Weights of a small mixture-of-experts language model, trained from scratch on English Wikipedia.
Size: 13 layers, width 192, vocabulary 8192, 31.7M parameters.
Training: a variant of SOAP for the experts, 327M tokens, 4993 steps.
Below are experts of layer 8 (counted from 0) of a mixture-of-experts language model. Rows are named router (the router's row for the expert), gate (a neuron's input weights, with its number), up (a neuron's input weights, with its number), down (a neuron's output weights, with its number) and show model dimensions 144-191. Each number is 128 + 24 x the weight over its row's rms, rounded and kept within 0 to 255. Numbers have three digits each.
After each expert's rows: "comes before" lists some tokens at least twice as common just after its tokens as in all text. This comes from a sample of Wikipedia text that the model never trained on. Tokens count by the router's weight.

# expert 8
router:125119165100129120134161108109164158100153104090111166106094182125102109088165139138117148092120146119117115166149120145092132139118099105115115
gate17:132171147142162133128103078108137145097092087090080122151084131098117144105106140149082116142172136135118113121154115136102063174125122132171132
up17:087155190121155120134152144143097137155102107159119121125120147146168155103159190110118111136154135119159102150134125147108079123134095131153087
down17:091140156134156106131156133178104133082170153101107111133098134151144140118107163153148125155136106144143115169139115143140126144159170104115089
gate18:122137169139131159123141096141170150117146115081146159112151115141160119118129153123119139100116119152120166124067133141131098172135123104113107
up18:111121161102122123161126088130153159124144125132108171085124164106104140141112122130110150116140108185161101139076157151136135110128154104115147
down18:161158116085111153109085156144130131108141163119177123127115135136113139079138103154093115117118124127141078136121116148122126144146116117155129
gate19:161100172078145150150137090114126104050126163129115104112124111143134135126144120129112148135163135113085130092168126125192117086138149132149111
up19:111122181159156132159160119125138129129113114103152149112101139129154170117123073131147143156166128106142154139130097088118136114157104162126129
down19:096129095148125135044134134122126103124157086119143075126148133154116125159134124131134098105068150156110135106131149090135140171085133115108135
gate20:128149147149158126144128120137097088142112130091139118147098093122102129098166153172148149160119111163107124137141155132139174158120123104140109
up20:134090139118076117118107133117093129113103140164061143176152133110146173131100119135135123145103112145141144135099107093105100130138097113105141
down20:159155100131158132119175138101162157153142122122147104149154157137164142133142180128131178125119090110124092129123120146131128164134128109121141
gate21:110136114147150124159113103152148167155115074160115134146134127109084107132117113128113082124127122149123142120111109107158115135148129135088135
up21:112175095142132119095090099168158151142141085094123113126177113147142132108152162120137142164122100156135115105125139134119133135117131101160124
down21:132118151125115162149127115119153109110131152132134131157134162117127117141145101104128134108156139152117117141132126122139136129137139146151143
gate22:128146156122189132137139112112092102137158121154131143139100192119091143123159163136135125078064121097078090123095167153140174143142166137121091
up22:149137134102178163093073124109092101118122133117073095166108111121125118141134149142125144123116139080081137111121150168124180127134128126110111
down22:099123135122096102127150165123114148144126097146111154155149170116106134113115127130147111163135127133131126170136136133142184119121129149127144
comes before: " the", " a", " his", "gen", " its", " their"

# expert 3
router:132113154109111120111145118097135117120173089124145137101102130128126134105145172127117138103103125123135108144147079159108124142129147133130111
gate17:114125161103124151133132140099137117134129097139118160148114096138095158187107121105106118119153106122144099118103133150109165104145125124137108
up17:115132129169162047158137153124065139162096170148111120124123142135121108112170105131145139129112146141114148149108126112130112124111142121125131
down17:147109128116131147132129124096106162116113109129121139175125109104143093161113104103143131096102141116147114141140142127096148140167107139102119
gate18:084126092066135146141115126125118124083108078132130113140123111091165117123113081152134146112155130092141096138216131125086130102124126142160143
up18:111147102112140111172113143137147110108112113111102090122146082126187151120097088140122156112113142075170113115205136165109086162111105134155147
down18:090117132110129090160084100145109111145140112095113146128160142130096180114146158154177150098162153148066112137135158154151165123147107149137155
gate19:121086190112140103116100144144104113149115138134130121137172136116154135126121152150097113097126127140126142092094088117136143115161141100158143
up19:107125096140106156104105119123173128134130123109128121092113147115102133158112119130120106147142121119168125156113142103132145150135092169107103
down19:123127161119121155105154123151153104155120149153143133128179160122170123118141137092098115104106093158157133137136093114128096148133159142113123
gate20:090136133137167149137147113156135147164107158124098123151154112112117127138166115152134136140124116082124086158127114107119165133102124121151120
up20:121115142125162146154161144086149121091100142168135115110105138131141142132101096120123111121111142123145112142102136110134074119106103107107103
down20:150140119150137154132095134131119125172109158086116133122145151126119092153131120154138092136140109123151122180096137182145136143106125143144125
gate21:112104148104113117135079124134131103090109152119147061135128155154122092149142164119124070144127137161164120096139144099146127140139111142136145
up21:185139112132138141102122123119100152109082130123132174136149153083146131139133129113101132116151107109155107137140120131116125121102123125122127
down21:166134089127109153127118104102121137115162126118138149095132181152094148145147086097158112121090138169147122108097105107179143108115117130146098
gate22:080133092097183096142122120116169123137069150107120146102110106133178111135139119116139133137116144147129152081140108115157173128103128195112142
up22:158113103163113118148136119145156100127138102142086145126159143112122143078144147155143120108144128084118091165109108123118081140177075129134119
down22:141146124069091196143162141127115140087130157137114103160108138121117120135130126088116137141154130127130092149116120138115106139156134146126154
comes before: " the", " a", " his", " an", " its", " their"

# expert 30
router:141090102076120098130137127113132162084136100102189128128112128099139126122132116127105148135116116076148115128112144138139118158146111088106116
gate17:078104132151147111096112139164105123105149140128084196150106116130112116135117133136083124139146084120124145105105136123113108096167126103132102
up17:165178122118140093166106098135153097143132117133116131103146122151102143133120106141143137139135136158097146130098073114129169122123149127093156
down17:122085108142141085120142127132161119125175142088135142104128155145167094083161181142144101095145153114122090107114150123124131159113106108168141
gate18:132117153099131139091106107131118112103153151093131157111135150188142141137151112109102131094130126143173106118123136166074171128102128122123124
up18:141139146130174141079139139163104147163104126128080112165133108108132125148092122138127145138125160147132129113096103146126119124121125096160098
down18:166132102131149148119133121146126139151169117158161117137130128106129173150106168119113137145143142106132146093123146141127091142130099134142149
gate19:116121109136161100116139099118154141134107100166130126116139138106109127113161159162106182088162128117132125145169123117085126159142134117173141
up19:107134138093161121119120078131133149106125133131120117103176177081111113116155124129146133086144084101114114123137153116100135127112062119139157
down19:143171129150156142136123101089118132131147113134100102106105138120147141119140102101123168114124113161155082145103083121160139106179137153129094
gate20:210145097111090104124123113143149127110182111143102119157078108124141180183106129116134109151103118139138111117134139102150183130118123126119152
up20:114154139090113140083093102110141115150121104156103178113147126107103126105126140185158141105113096118136140143145098103203142166131147089135117
down20:127130102104163105139130100112124144171114136138159073115142124117116110162076106132116134158182166144102126139169160115120061144121137173109125
gate21:117125158100122108160099147149102097191094157089123178164123107155102143106099102106182092120094099096117169096096096143089127138113114160110113
up21:141120146162136175148135093103150124080118157095148091135129133158120087117113132124113088105145141163105111115148134146140186170147106116146084
down21:052170092136101124149155124107167172107170089120134159111145143141125143204115125121146147133107132170112100124151140156158107135109132140135108
gate22:122147095120126103149099117094139116113113158133130158145116178097164101065122081163128119144123138124160135154138122140109146147122145128138159
up22:136106122175123147158123126107127132164157117159132156171121146104120141137089139157123130119094097111150111107125088136095112138110129130137142
down22:116089104177133121159125138109131142135149109101098155116153149103102123157162120092134099092119142125095147122149115138138126116121105078126094
comes before: ",", " (", " of", ")", " and", "'s"

# expert 14
router:136117118096117137060138141102132119096111170090132154123132146081126119115136122139125150078115145105132129111146101134110095135164115087124127
gate17:135121120102126088137126118107125121157095135153110147089158156128140158132198133161142135126115151108157140121115111112142115114129094090123114
up17:139129124182077126126140125142126135148143107141155133117122133076116128143140153083139096107168139113118132108140141111115111134096158082173138
down17:129099116155100093148110115177085155136084123132121104155199111125122155144172112117120110120132133103179140119161128083123122100137066097138151
gate18:075170137105144134163153138161180139158121137125118163123160106117113142127100087125159138160136116134087137150148128115082120083144186179121145
up18:144125169141132114125114123143116150127125150102135098141141147145118121134112136140122122094097142116154085091152125161177143136099079102124137
down18:096163115144125126126131133146124127134160126161121132115141145125098151101141107091160099146147115105111119137129158113087135108154157136086160
gate19:109094126140142100127123124121120120126177148107133114152127142143104137141131142111134100171143156115149112159137101146130144148179147115154144
up19:114097137156141097113118127109129091109142116113136117157125174140110146160130115120124082145135161123144120154129111162132152155169128119146150
down19:080142108148125117160118141121099179112102105151081157094151099115128173119095130153128102109148099157104138115142116094113121094125133127098106
gate20:116112119129112151149130142101090158107107094155152133110157119141158062144156104139144125129172140110149165145108137127104165116095111104145135
up20:142149123141149122091128091126173128128140182124151122174097113119100178134114116147151136106094111143104107109192118140122079138160139148121119
down20:143153134152149102146124140157129112128135118122100111155101142178166098115152166127126118138100109130151098142154112140112109130097143180104106
gate21:133111133125115141121067135100129197097134139077102104105131110145118153154137122143122154143124163132156135160125151118113150138125099153122112
up21:110126110148147118106175118102151142117175153139072128074130134134164101155161129146167145103224148152170149136114122119137127155137122135116118
down21:134130071105087126126094100121100128125102163124125118123087094143099121111100139131129125125109145174129119142163159101145143118115111127147164
gate22:153084100139110148124151095162166130143072102140160108141100154134116108153169158103176118094128128100148126095146120088142134120113117064153096
up22:122185114147092125106111132133120148170082089084158141105137101143113118164138138118141101141151137144202100171137167087107148127047131127110133
down22:139134148170144133114093097121122068074095100152141094140149116137169131149123109181139097152139102136112132120137117104104126092160151106127128
comes before: "\n", "-", "|", "==", "The", "==="

# expert 19
router:172098145117111152122138096121164119113159139114130150120114162137122092093127159102098143114074139103134130147169098136119092133134102069086116
gate30:121106115137149125177167128101132142139126122117135153137120164080089147162152150126155130131071141115127134151094103061140119171136059162130150
up30:134111106141069142098108118155156100115133110133140112133132076166153109090142116142090113118141146143176128102173158177097163084119184092121111
down30:110144129161172090137139093120137169135119136120178100103133118126089147162111117111153155143103131128131112121135160135134117142113140134130150
gate31:154170125100136116133126116138147150145122127103185169127086093124077113108091117109108099113157132118131131120108086116132148131148198084154180
up31:108158138165163125101096129120129110125107114103136152107098096137110120134064162090100164144136148117126130157125098133101137091140155104119120
down31:118115137111139111174158107084110163099133143136141109159159120107173129153135096135125145130155117120113153078133177145125131174132124154111106
gate32:120116127148124143107141106110154135112136162095210122092130113129148108139109150146124104130103129149129133121115142070125126125126142113087135
up32:130120120075140120139126122154049155143135117121069123122143165163096168124101085158168160127142102091120077158154116132133152133137124151152130
down32:088129117087127132133189123126132167099135126142160159104118093116129123147140150113135141111111103153151135152119121173119170101119117121109153
gate33:111110122085115125149137150117125083179154137137150116136154124125114126114132144078116135089118113120105127112144140127120120131124108111141119
up33:136094097107060167145124125121105145130173116136148142104135149100156144088094109133117118126122113135114150138160092142111105108169126079115136
down33:099217154138116132138116136147153112115090112092165153129154129160118131140127155115116148131146135119106118151122175121151120095119157120131134
gate34:131104160134102133131110161146148132172107123094126127176148102105137091134137119108092141143104141133106130139164156107146121160092106106124102
up34:118141117116119104151162130137150108091134118121142134109123173134150117101107103135116119132113119136136118121137121091146103122122149129143136
down34:142117163177136090116084110193166101155100148107075131117146112112131138132138118133131155117135118145170114148121124104140131143107140093116134
gate35:086111132121163086108139117101140097097148134167104139114136139125138115095111113141180131141132118102109112117080152135134137144100121128144055
up35:149125167144133152117149167107176131162138144151183141137112146161133112151105131121131145176095138153123098120133135123143080077095152171143121
down35:104109130119117127100119095111136125091072105134099127094120142117111170096109112136137152081148140121154114143129147109122095094150113131093152
comes before: " |", ".", "–", ")", "°", "%"

# expert 16
router:175152102110130113078145089118162117096163098088128142146092188137111139121150164081096166109106140117132118112140128163104105137159147122086109
gate2:097112115129117166157158116103147088121103119153106162155148135144142118145114147128176107118150180118129104143118157122145148093152101131121139
up2:138126121112109128147099136130142139173128142153139133142149108113131114129128130079102121100141133113091134113121134081161155129149158162120106
down2:151137134161132113125125114149120135109110137119112116136088171168128130104108157132096145148127124122148110167164152105157071138152154156117096
gate3:152114156136099107112119143127156145090125164149167161094090123118155139103122065145142092127109091097142110151108099103161118136122156115143133
up3:107111131154108137117102092120156126149116108123096157148153132120171117178126124122134160125110153136115130110123088186129099108134110138125131
down3:110133126102148159174115153146163105107110140118158100137146102126137138168158110129109110115179128097093099115112107164163118117130111101140115
gate4:114124148103110123118129101118115127148112120123121088140123069061068152109144158171146151144101101155099078159148134138138126122122130099166115
up4:113127133145111111140134119145136147113135130108105140116103107091105167094108123107074125112121072090104096134139118170149116173138134114186170
down4:115109148116134110084085128140083134117103144151193095115146102141121162145129116127148125145122093100086119101170159145155135129100124142152114
gate5:135088140119154132139034104113122100162149189127123124093143139132161107144154100178092159152100143126127159125102076150071148104101109128077125
up5:110116135160141145100089119146134112123166153093159110054110109152151133155127144151121150153114124128101138093094106132140129096133104126113130
down5:148107153169118165176158152106124134112142126094130069119139109132127147128089111117115129153115124122102142120130153113104127105146127129156152
gate6:100086125120093117118087149096152086145112114104141128136081195199116071112087104142117147169114139136109134175115130114165087090120090107124100
up6:150141106103113113117077108160123112122141117130141119083163141140116140124108178103098099122072129171117107130147162103147136145138110119129123
down6:092141177120117165109137114158145060133099161167075079157122111138105144109114081162153139130129128106150157111153058128114130133116095135143156
gate7:112120146131146196125155078122152114130154133137145138113148146125131161109149137089119123096143109099083103134157124161128144136127076149164149
up7:133150128118068128097139122116139141144185134161132140116132143115137152101169140081112130086127118094119116126122099117066165110096114122135158
down7:172127093114155143125126103109127112124153124063080112121112126127127171146143123140080124153128131144169135102114102146093147107107116164077082
comes before: " a", " to", " the", " not", " in", " be"

# expert 23
router:141124107135112156072115112128151130116142136110137121094114135088131121104133168100113186140092122124141085133149112159106092149149157116104106
gate17:140126126111109101080109125171154138116125107087115098170115118153114170107168142105134153129101139194166090130142136156120099131122185171124127
up17:132165135164129129122152149116150151136160134153158130128142107138088104166169140121157166113158121128095105123148107088098100126155142111146117
down17:140148140120141120090117170156137194186127145121168115116140111138074099150121124142128133109141144147116124131121147167077110125150174107126111
gate18:132086155151086119103094116153129082134131105151096145101119138106148112105136114133163177113123120186148122158104153108128115134145121159106161
up18:105115128106129161142165171094133139163175149095106097132112087097131131144098109104100090102165152096134099089171109110105128124107123149108088
down18:158132092128097150160116158113105117103166146152126141127165076163109133079180152086079106139147104139100149106134110128117153117126083127139145
gate19:111160098120086126115103154135141097146171156126146100107138127108177147120128157138108107138138129125142105112127138126107145164152118083108114
up19:147137141152146146156134120109127158141134155081114131168126110116073110131108164126133146149080132117117119197159095116121111112141127137133102
down19:176152143129103138146161137103132093135138120110185153130146178068118128134145120128133174111139127105126099153132104149125095143110153094128158
gate20:104158095113112155111100142138135145102132100074140091133138100121119104126092130071110127124091143091101124095153119162111162076152122151133113
up20:139192117095124147118150065111137117131113134121098102139093164080124152108115142145114117114130134124128079139092072133143122127136130123094122
down20:160179092097107100108162099075167093089126160114141138136108155112166105128124114127115104146111111158179083102127111106130119097089103094088122
gate21:122226138141145177113132133120174135156146141099162118118142122152108154128105163136154151134139147121141095140164093144116096129110151114131126
up21:150151133159171113106126143140123125142140116139105104128151099127117107116109106090131112092118138116116120129120097158123077133082131108116117
down21:171127089110108137143188141106169122129155064151106096144131080116127136149154088127116116144127121126154127111132074111145138096114096112095140
gate22:126102145098142138130123116161109084177109160172129114125114147097120141117114118145107120103099165103123083099133128102123076107141134104120161
up22:121073132115149119157126141132080098187102163129145114102121136127117097127118121140121146125080106105124092117144111092102099093131141072113133
down22:053137099148132133132136127094067133103133092166139145100107099145150121095128142135144127141129140131097110151149161086141111150158163182135133
comes before: "\n", " The", " He", " In", " It", " This"

# expert 4
router:123098125093110120088134119109173137110140115120156151121126156100129104110138157111127138071129138128128116139142125167106128128118122109115112
gate2:129067124065123161165133131184143130122135163118111111110137117119134144111113108131114140113146149168130126123125121142135110119115142136116141
up2:120146133120135124161153099143127176099134139119117153139152140128144158103089112144104113131164132123144145154121155167126135169177112159165155
down2:118144132098137151114166125154122118154132146115155144118129165101118108106163112074117118121137153148129130128138119129107128100169080124146111
gate3:117145120124166149128143166135153117126134146091111108122143166125136108140143154135117084137139127168117110116123135152153120182131131160122120
up3:150179101093089139107147115105145139175110106086136155098130117127095112115108117129139115144110147168130099102156148123139113126092135105095112
down3:177146116154150140154104107127089125144109157164143094107110130150155158101106159116115134136148123099141123111129151138070138142133120145097104
gate4:154074127143119108138123126131139167120128090080116166140142146156111123151098093124154107118124126148147137113150125100114132150113103100159162
up4:136121145129121090146100107123112144156125146088109125143101124066083127145090122125121122142153110141114144133138134146125161137113097164122167
down4:129182151068071172139158175108162157062127133099155191120153135159141131148124092155135148131093155102153103160115127173128140174118126136122122
gate5:090146114158118152149097121099136088094145128154155135125131107166145083107130145125138120146143145129093143107172149160115137144123111137120136
up5:113158102146135134204139113139116160096117137111124114114121164097121126125162119166128105113123129137136084144106152155130126142184143153081084
down5:141120130163153106107157118146091167163147097089139126125098132111154137131121136111122143115154137129090118136159128100128172138161090132137137
gate6:109119111136113111147138147146184105107114108128105173158128145132154176123116063102120104129147150119130086147156159137132155122129157126090130
up6:152096101118100118124143104095121106126148161133108158108083133068130152108121122141124123118089118065110136169126144086160164123096145122165145
down6:127117136136145106117095092123144149093115143137120129131131142098152117119169089119155127146170153114104116160114143101106177113140140116128117
gate7:138146139134138130101101129191144163175114122137144091145140120147124134147154114162146174091147160118149135110118113157074139113091096096129123
up7:134120125137126103109104122143103144143168139155101125140172103112157127117146109160123093100155126116104103094164140134101138115104107104099126
down7:137156124118126129131159119044105141100136132145104121149101134145091162124092121107137132163118129133127095130114138089133155112114133135098120
comes before: " of", ",", ".", " in", " and", " for"

# expert 28
router:165109094106106133058186135108149083096122106106116157135101175137143124124164196096138142136105137108130122116137128142108083129105143122059109
gate2:110160137148106130134114124103137077133097146128115126146155206101120150120153141120165136127131162088151127109121139150126132122182149124157093
up2:136120135095123102150088158158127148125162097133103113121113086141082121134101112133149150086116108115130134144092172080140135144098103115136136
down2:123143134142151121146143124098127098135119184100150099109108153102178156078109181079153120115126181129120131135133077135133117107111134119088134
gate3:136161151150123153147124112157167081116118150118103131141125140099084172086151138128081132134107121139163129088151123132112107129108126148096124
up3:087076116118134181122107113128185132122132148134100075146142066116124137115143101131125148128116121095147121132126132167095126129113148160088165
down3:068116123130106111139101137153119153124147134165114138145141104118107166096130161106146145158131162157138159140142115092138124131149146106116140
gate4:094098146068134083110162124097149097143149130106131134149132143115118075093128147161130107148147109152135134150158138121139120162097137130156128
up4:136126180089126078158147150098168110108122121113145101122118118138128102113144200147155129139122148129141133143153141120098114149113118139112118
down4:117171124113137094090127122135114151126166112178114152141119119136133134106111122138134114152127158143120120094150135088087088099129152141188100
gate5:164149126148137124167130133132133141156179153110123135142123152146171125173131136116140139132164156139114078119147124131153112109164142117130159
up5:109140093132141129130069105087134154064139146164154149133062120108106178131147121134144161115144114111129147162097134115148115133173121160118065
down5:128144104113120158098143116127121139140125085193120105138091146116118131141119097092149114154094151153179129125121122099128102068092131163102101
gate6:080156126107120172101128110133146127191136129124164089135149136189136121145138134109122122135100174118145107133139123081114092124152124145089129
up6:113128124119126117175130109128168111143111087159141096149154119136140159110138135168143131119089113067153135121176112116121154183120134121096127
down6:121116111135137116133115100148117132058151125131140169095124140161110131140146126125059113115097129115093104112134146122142163168144117108120090
gate7:139089148135140121132097140142123105158121142109126127142108123108145106156134130137123119123101097163122179130110128145106116117148157155148123
up7:118127143100116107104133153131129095108140109106165076103144106136072124091131117152082162169133160116101145113095161126155106123137138151134120
down7:121133118171146120129126116088147146119128159107147118133126118080116121127159146131127136160130152153125160141165161118149117141160132151128146
comes before: " a", " been", " was", " not", " the", " be"

# expert 27
router:128113127120088122111155120134143123095143134124118144158123169114124111110136159057117153130119100098151097111153132174120138139103109126091108
gate30:102138101098153102107150116115119111097126120141112126090157155090175185118122155120135161146132118154126135108132138099134101133158124162117112
up30:130122130149112153169117142150090113138174135119098128120092103154103102142125128129102121134120173112106132139125130144136131132145146120119135
down30:147101126140114166086132150122120137105123172133132170125116099162111115088128106119147153139116157138115112139199122104104139149127111125120119
gate31:086079082134141124125111130108125107120122100107110079132141143091108133112147147100124111145119145136109097129166165135113129108140108113108101
up31:119147127140113117117159113145145128123124164134136146111149123143127111113149128147110141126117124110172203133080114161132122143118168127110110
down31:129106133093139162117160134105102126109168172138122072131122081092112151084188119121144140147159119178140159142158153118133126150161106153142151
gate32:145142141160141136134102131098139131116163132148122148138158132095139123089101128096125132154125140110093099093115105135122079118112127116113063
up32:153145135156130128115124137103136117108155119103162097119146137092129097099109120107190096111149126138101107115093114170098119136104120127123088
down32:161129109115164148151136147157105192077092152110109144114151128158103141131162126097170086124123099155111170129119158154112141149152131148133132
gate33:111134129155085126122149140133147148139132112128103110125164182114163168142124143110130117110146110094164138117105178161119114140136116123134098
up33:122136138101155114156118122087105118120137141119140143147085060115054090140129130161142125121115124176091107147144131070126141139097157140105167
down33:100104120149164143173130146124118123114151101119119094118130150089174094092093144101173132087113098141114150117081115113165105125098124128128128
gate34:123119164146163171158134179122136147119105181093124112143124130098124109132141148131123150147134146090139158042127160174092124151096121155099099
up34:127086106175143155138135126129169107134119119134168137142112117127107108144107117119144118095138089150117150122131147139153113133104125144118095
down34:112109139131158158146138111123137172096115104165085089142127085138177134147126133115130116123113151098123103109153170091144107118139145132158123
gate35:115120124120117185101137094133162139116097101132099146105123114124139120142103098114156133154126152118140117193128161150126086103074110124120124
up35:138139126079134173117137124122152144130145103147120141154105087100150117150082101115143153152112115130132096171152153162135118153095097124118118
down35:157075099125157166109109143101179147136102092131171106111169117134164125183061137110136121130111125135106167112127152161161075139153137174104148
comes before: " |", ";", "ip", "ent", "ond", "ant"

# expert 2
router:151129120130090144100138113099163093074195141126133153157094113085138085114152165088100145121110142103132079146144125129118113119135091097141115
gate2:153116153122157101129177143140173126136152146128125115130137105101161097132171122145149116146094110127116150098114099129134134147144155105177130
up2:149127161141129119132128118108141148114127116149139167176145128115129079119097123114133106132152125109167123142095139132101130128148145110115151
down2:145134143118080118165101134104129125167153144124119099146104179096086124122100114122134132098133144175103102060113143090147135123086137151112092
gate3:121152139161103142124100126109143115123089119154141134125107109101129085114198131120162165132116117133122138128136116075072130087110123144071172
up3:111150124154103148109080116100150128139106104170144145103118103103113071121163155138155150151138129128117104108126134116074106076076125129102152
down3:124167125143135155124118129102108118146177130128122131127167113115128137128133143113067137105167129130090119124085139132158106124081142126136121
gate4:133110141115130118117119100126118140058121132100176148100097131150106103108123150137184113146113150126074138111122065091151153086126144130150133
up4:144144143131129092106126087152185112135126099128179139093141140107132124129164110145126128163121154133093133112136152104183099079115141125185137
down4:129160124124129150084131109136116119097118145141141141112154067135102130112143143148073153123175126106144127093137095131134110084137112121118109
gate5:143145177142099127107143138130151133060139115109150137125124118108113142157137113135118081099093106091148127112109110147112118126145145129126150
up5:083123124101107125121162153101140133112161143126124158125128117143157165134089120079147084132105099148125142158124169090114137129133172157142115
down5:127123144112097172133176135104129094144098106107083088159130173122165150121160085118120136101153136141143146114121161133122088087164135142128135
gate6:118103119120136131103071168139115121143173096169096135169143124114131108116143110106136127169174155141159125118161130154097069114125140129140095
up6:167115091145108155161132121095150157092086123151134133103087091090143148122142116149139140148122076158107143092153187121128170096145107150109138
down6:123131109094087074123142099126133111142132107122128130096134142136153137119101131123096161116161129154123149136119106126157154130084101113148143
gate7:123131095111135154140083148099090118143147190139134115151115101099142113119151171094096127166123116105185137131106144104139097119105154108105150
up7:135118159120141112132102127115115132131143103123121122108123128147140154126160133103107103120140117144069101155142118102114126126096133117104165
down7:109112131109174138107103132130181109094112126141156132132137121071126139125121122127137123164126140121106115141100165144125131124121127172121094
comes before: " ", "\n", " 0", " 1", " 2", " 3"

# expert 10
router:131112104086112157101110121131126138100105119121139164172087148095108100124130165089136154091125142094153099131140123123110137107128108107125093
gate2:076087120109140137155106102104084169073154168160094128090110144098152109138133138123133128124099126138136172111126130091135110100101096127122131
up2:128098130148150156116126139175109133140096087112079163106124156148108107126118104131109153167142129113166136119126176164118133130112175117174120
down2:134141114193111099117143147115136134145163121127146128141130162150148170087162146105106118174124128150114088101104122101145106156126160122087145
gate3:132093095108114125124108133114088152148086103158161125124113117089105135057119135113107151124139112131154110138124112102165099139098148128125117
up3:111114115086061116117135119104141153136127112135092151136115108145102093105123081134104178151142122146128159144122133125135093112111131118150143
down3:035108127112127146112121144137112115129111148169117115144130107164100125158157152139156149112131154163157102090128166115114151124098128114110130
gate4:108141116123108153100109130130096156146147106151171119117103167154154089135104109111172155130067109169182136107148072140112128121128134148155119
up4:131117149132143086156107136165132109122142124155088158106119136095113122138161120105118120133182101093087100132139168084146086162124127120098145
down4:163141126108123110136113105157116087081106083090148147148168141141106151160116136123151127096112156127081141154106091126125123122081183126095115
gate5:118177144096150155133140099147117166115108132118094124164134124099158141116111099108148156081152106161143140125148147107126120087086118133083131
up5:117147122108118150186152099151127115109128099157119148136114118157177148126108149140129141100150135116112106129119097133135110101145132108071103
down5:135124123133102112095194137160114110113164126109157143119109116128118136145126111126096130131153136118169090144154150109131126129102141115153097
gate6:107123161083118125154089141131115115110148153129141111096125125082136129127102140092128122157088113114133108098117121129113105114135113118146116
up6:117118095111118123129104175124108131142106122144100085099135114128148155153115118091091150150057152116143119114148108135153150117135082119131102
down6:125155115156126187127125147150092089113115132174136146096076091124123130121104120120160097140097150131093194110171133139128097093132171141083141
gate7:141151119069164144161161122136155110119136143131111124122155155093142095179086140140068074135120102110145105104149164154093122087118140075117176
up7:137105067174141095111101115130118129146120149144127123112124159139154124140127118125086147120137132168131136117137102172094143129136189176117141
down7:114146137147114086131114114117155122146111122112166127167119105166131171126160136096155161132133144098108102095120170190137169134123134120140124
comes before: ":", " |", " of", " ·", " by", "=="

# expert 13
router:159096127111103146120159112120121125129132146122130157125135112089129086120147184116109150105112135122129101126161109175102128148122089094079104
gate30:115085113123131148103131084090117137137118143145103107126126119113106119134158120118124113117141166164085115136151108093098144112073091164107107
up30:138176139173119128135126168176140125097144110107173143091118139131152157126102111159120151131124092119154143121106155158153111135180171107157133
down30:152098078126134131116134101143112142129150131145135155127135117104144136126144095101089114116113143132144136099139126092098103136116145162122152
gate31:169123204170153171141121123148135105136091137104163097097125139099124098118125104120101147115088155097157127122093168142140128142143115112129099
up31:115129082117128102086135116109081170126152152141095117169102131159143143140095119095166152107132101147124134141141140143153111136104108147135122
down31:139125132132132107093139135153128110135157151102122124165108092109088107110122125086149135127109093152109163130147108112104139157101124148107176
gate32:173141127123111151151140152144158108143126171118114160118110131118145117113142155146108151134125153125126091140142102132125119113091132135119152
up32:124126087111110138131114143116168126134154133162111163099092097129100172148161116178137122166123106097125106131158136107178146107145137113089125
down32:131150151149097160135070084131057125135107151094096142120136109118113084167151158113157132150165185150104151153155144140123145138102119124111147
gate33:092112125139129140144117143100157107125132145148119115114124107165106129099108095120111121147112113120164166123148082148098128181120143155148117
up33:118149138062117129115129133114131166135116168134125103108147159101158129125123138145131159095116134142129077122152161132143148116128137152152136
down33:158100128118125153144123122131131095134107124136135097120127161136130137089094149114148133125143050150105123135167154132108130141149150135118134
gate34:118178124172149151116125112128180127135150120119134193125168151087151164136162115132107094120147144156142180144127102145134116095149148145129124
up34:131166133131123126130101119164134152144139122152137133089115124155096185104140084138120139141111134195151092148124095119126161114164117131073094
down34:150167114173112125097175117172122109103171142163158102145147163127127099115149130148184169129165144135148107072156152144138133152124113149182131
gate35:139104096112136125180160167133154142161163119114118138121110171141143124124110116105100169072167117105121142109132135196166132127140128122117167
up35:124196176138121141123105124104090094105106138103156154133137122113115090134179151136148123179109154160155163126161092125132153134085088141126071
down35:133129145120130121087134161108114073102160095145129124125100105133107098100119130089114127102114121137102110141149141142154102103130171117138108
comes before: " |", "–", ")", ",", ".", "),"